From a checkpoint of a small mixture-of-experts model trained on Wikipedia.
Size: 13 layers, vocabulary 2164, 84.1M parameters.
Training: 366M tokens, 7932 steps.
Below are experts of layer 9 (counted from 0) of a mixture-of-experts language model. Rows are named router (the router's row for the expert) and show model dimensions 280-319. Each number is 128 + 32 x the weight over its row's rms, rounded and kept within 0 to 255. Numbers have three digits each.
After each expert's rows: "comes before" lists some tokens at least twice as common just after its tokens as in all text. This comes from a sample of Wikipedia text that the model never trained on. Tokens count by the router's weight.

# expert 24
router:179154136117094106115134110165049190139103133157113121121068143100096138124109162137144123116152116163080183108127106140
comes before: " ", "–", "0", " |\n", "|", ";"

# expert 7
router:155122162154127104122136142153063151117123157219171103101128117125070178123156128141073166081144076140155096084083125113
comes before: " ", "|", ":", " |\n", " N", " A"

# expert 5
router:137130107107058089132087144135052201156128116156177098122099151135114118155102111123087134155126106126127093112104180143
comes before: "0", "1", "9", "2", "–", "|"

# expert 17
router:179142157122142125101136167197038185150141099125114048118114128154066195084101150137082108132105110135127158088115100169
comes before: " ", " |", " |\n", "\n", ":", ")"

# expert 19
router:144133166163107125107097142206062216148116162175159099132149164155128184116130112131118105138108121124102099130077113165
comes before: " of", ",", "s", " in", " and", "."

# expert 3
router:195141150128126102122098152106101188089113131156133141132061147131095153150113135146169086144133107131108128112075112142
comes before: " ", "|", " the", ":", " C", "–"

# expert 6
router:173088104115115058131152128137100165148141183217088117115086160152102157159081120128098131110110112134114132109075121117
comes before: " |", " ", "–", "2", ";", "|"

# expert 10
router:190128100144090132095127154141099191127139152102115135163111169120117178122068132162136137106100110183088160057106132190
comes before: ",", ".", ".\n\n", " and", " (", " in"

# expert 22
router:126096122171129106074133182165068208083182133149135074134142135127111177152119144193118133132093123139102148097135155141
comes before: " |", "-", ")\n", ")", " |\n", ":"

# expert 23
router:166098107131051163072085185163092191108103109172150117191131153119115159151121144114105149138106102148123105055095158184
comes before: " |", " (", ";", " |\n", "\n", ")"

# expert 33
router:160091126133088153081115161157067192126135167162137108115067141186072155115106135175109129146140117158097131095136128131
comes before: " ", " |", " |\n", " (", "\n", " •"

# expert 46
router:088096136126104101131128112111173085108076139049090159144162101099126102178146119086137115118193145122128121174158153043
comes before: "9", "0", "5", "4", "6", "8"

# expert 28
router:176122136109073163087084180172092198102151137166098122170153140169126162078135151115111127123104126189121115090172124192
comes before: " ", " |", ",", " in", ".", " |\n"

# expert 40
router:147110135098132139103076149180125226125091122146141127142081175111114162148124096105130126128096130130097122098115168144
comes before: " of", "-", "|", " in", ",", "==\n"

# expert 9
router:152126131116090122099113162144052155092123173109099086075134165096131166146108105171070122131141106132112182073110105156
comes before: "-", "5", "6", "|", "4", "8"

# expert 27
router:086173139121176152168152096096179071156184100149157156113129102130178083073149135133168153138107150122178108143155097183
comes before: "0", "1", "2", "9", "3", "4"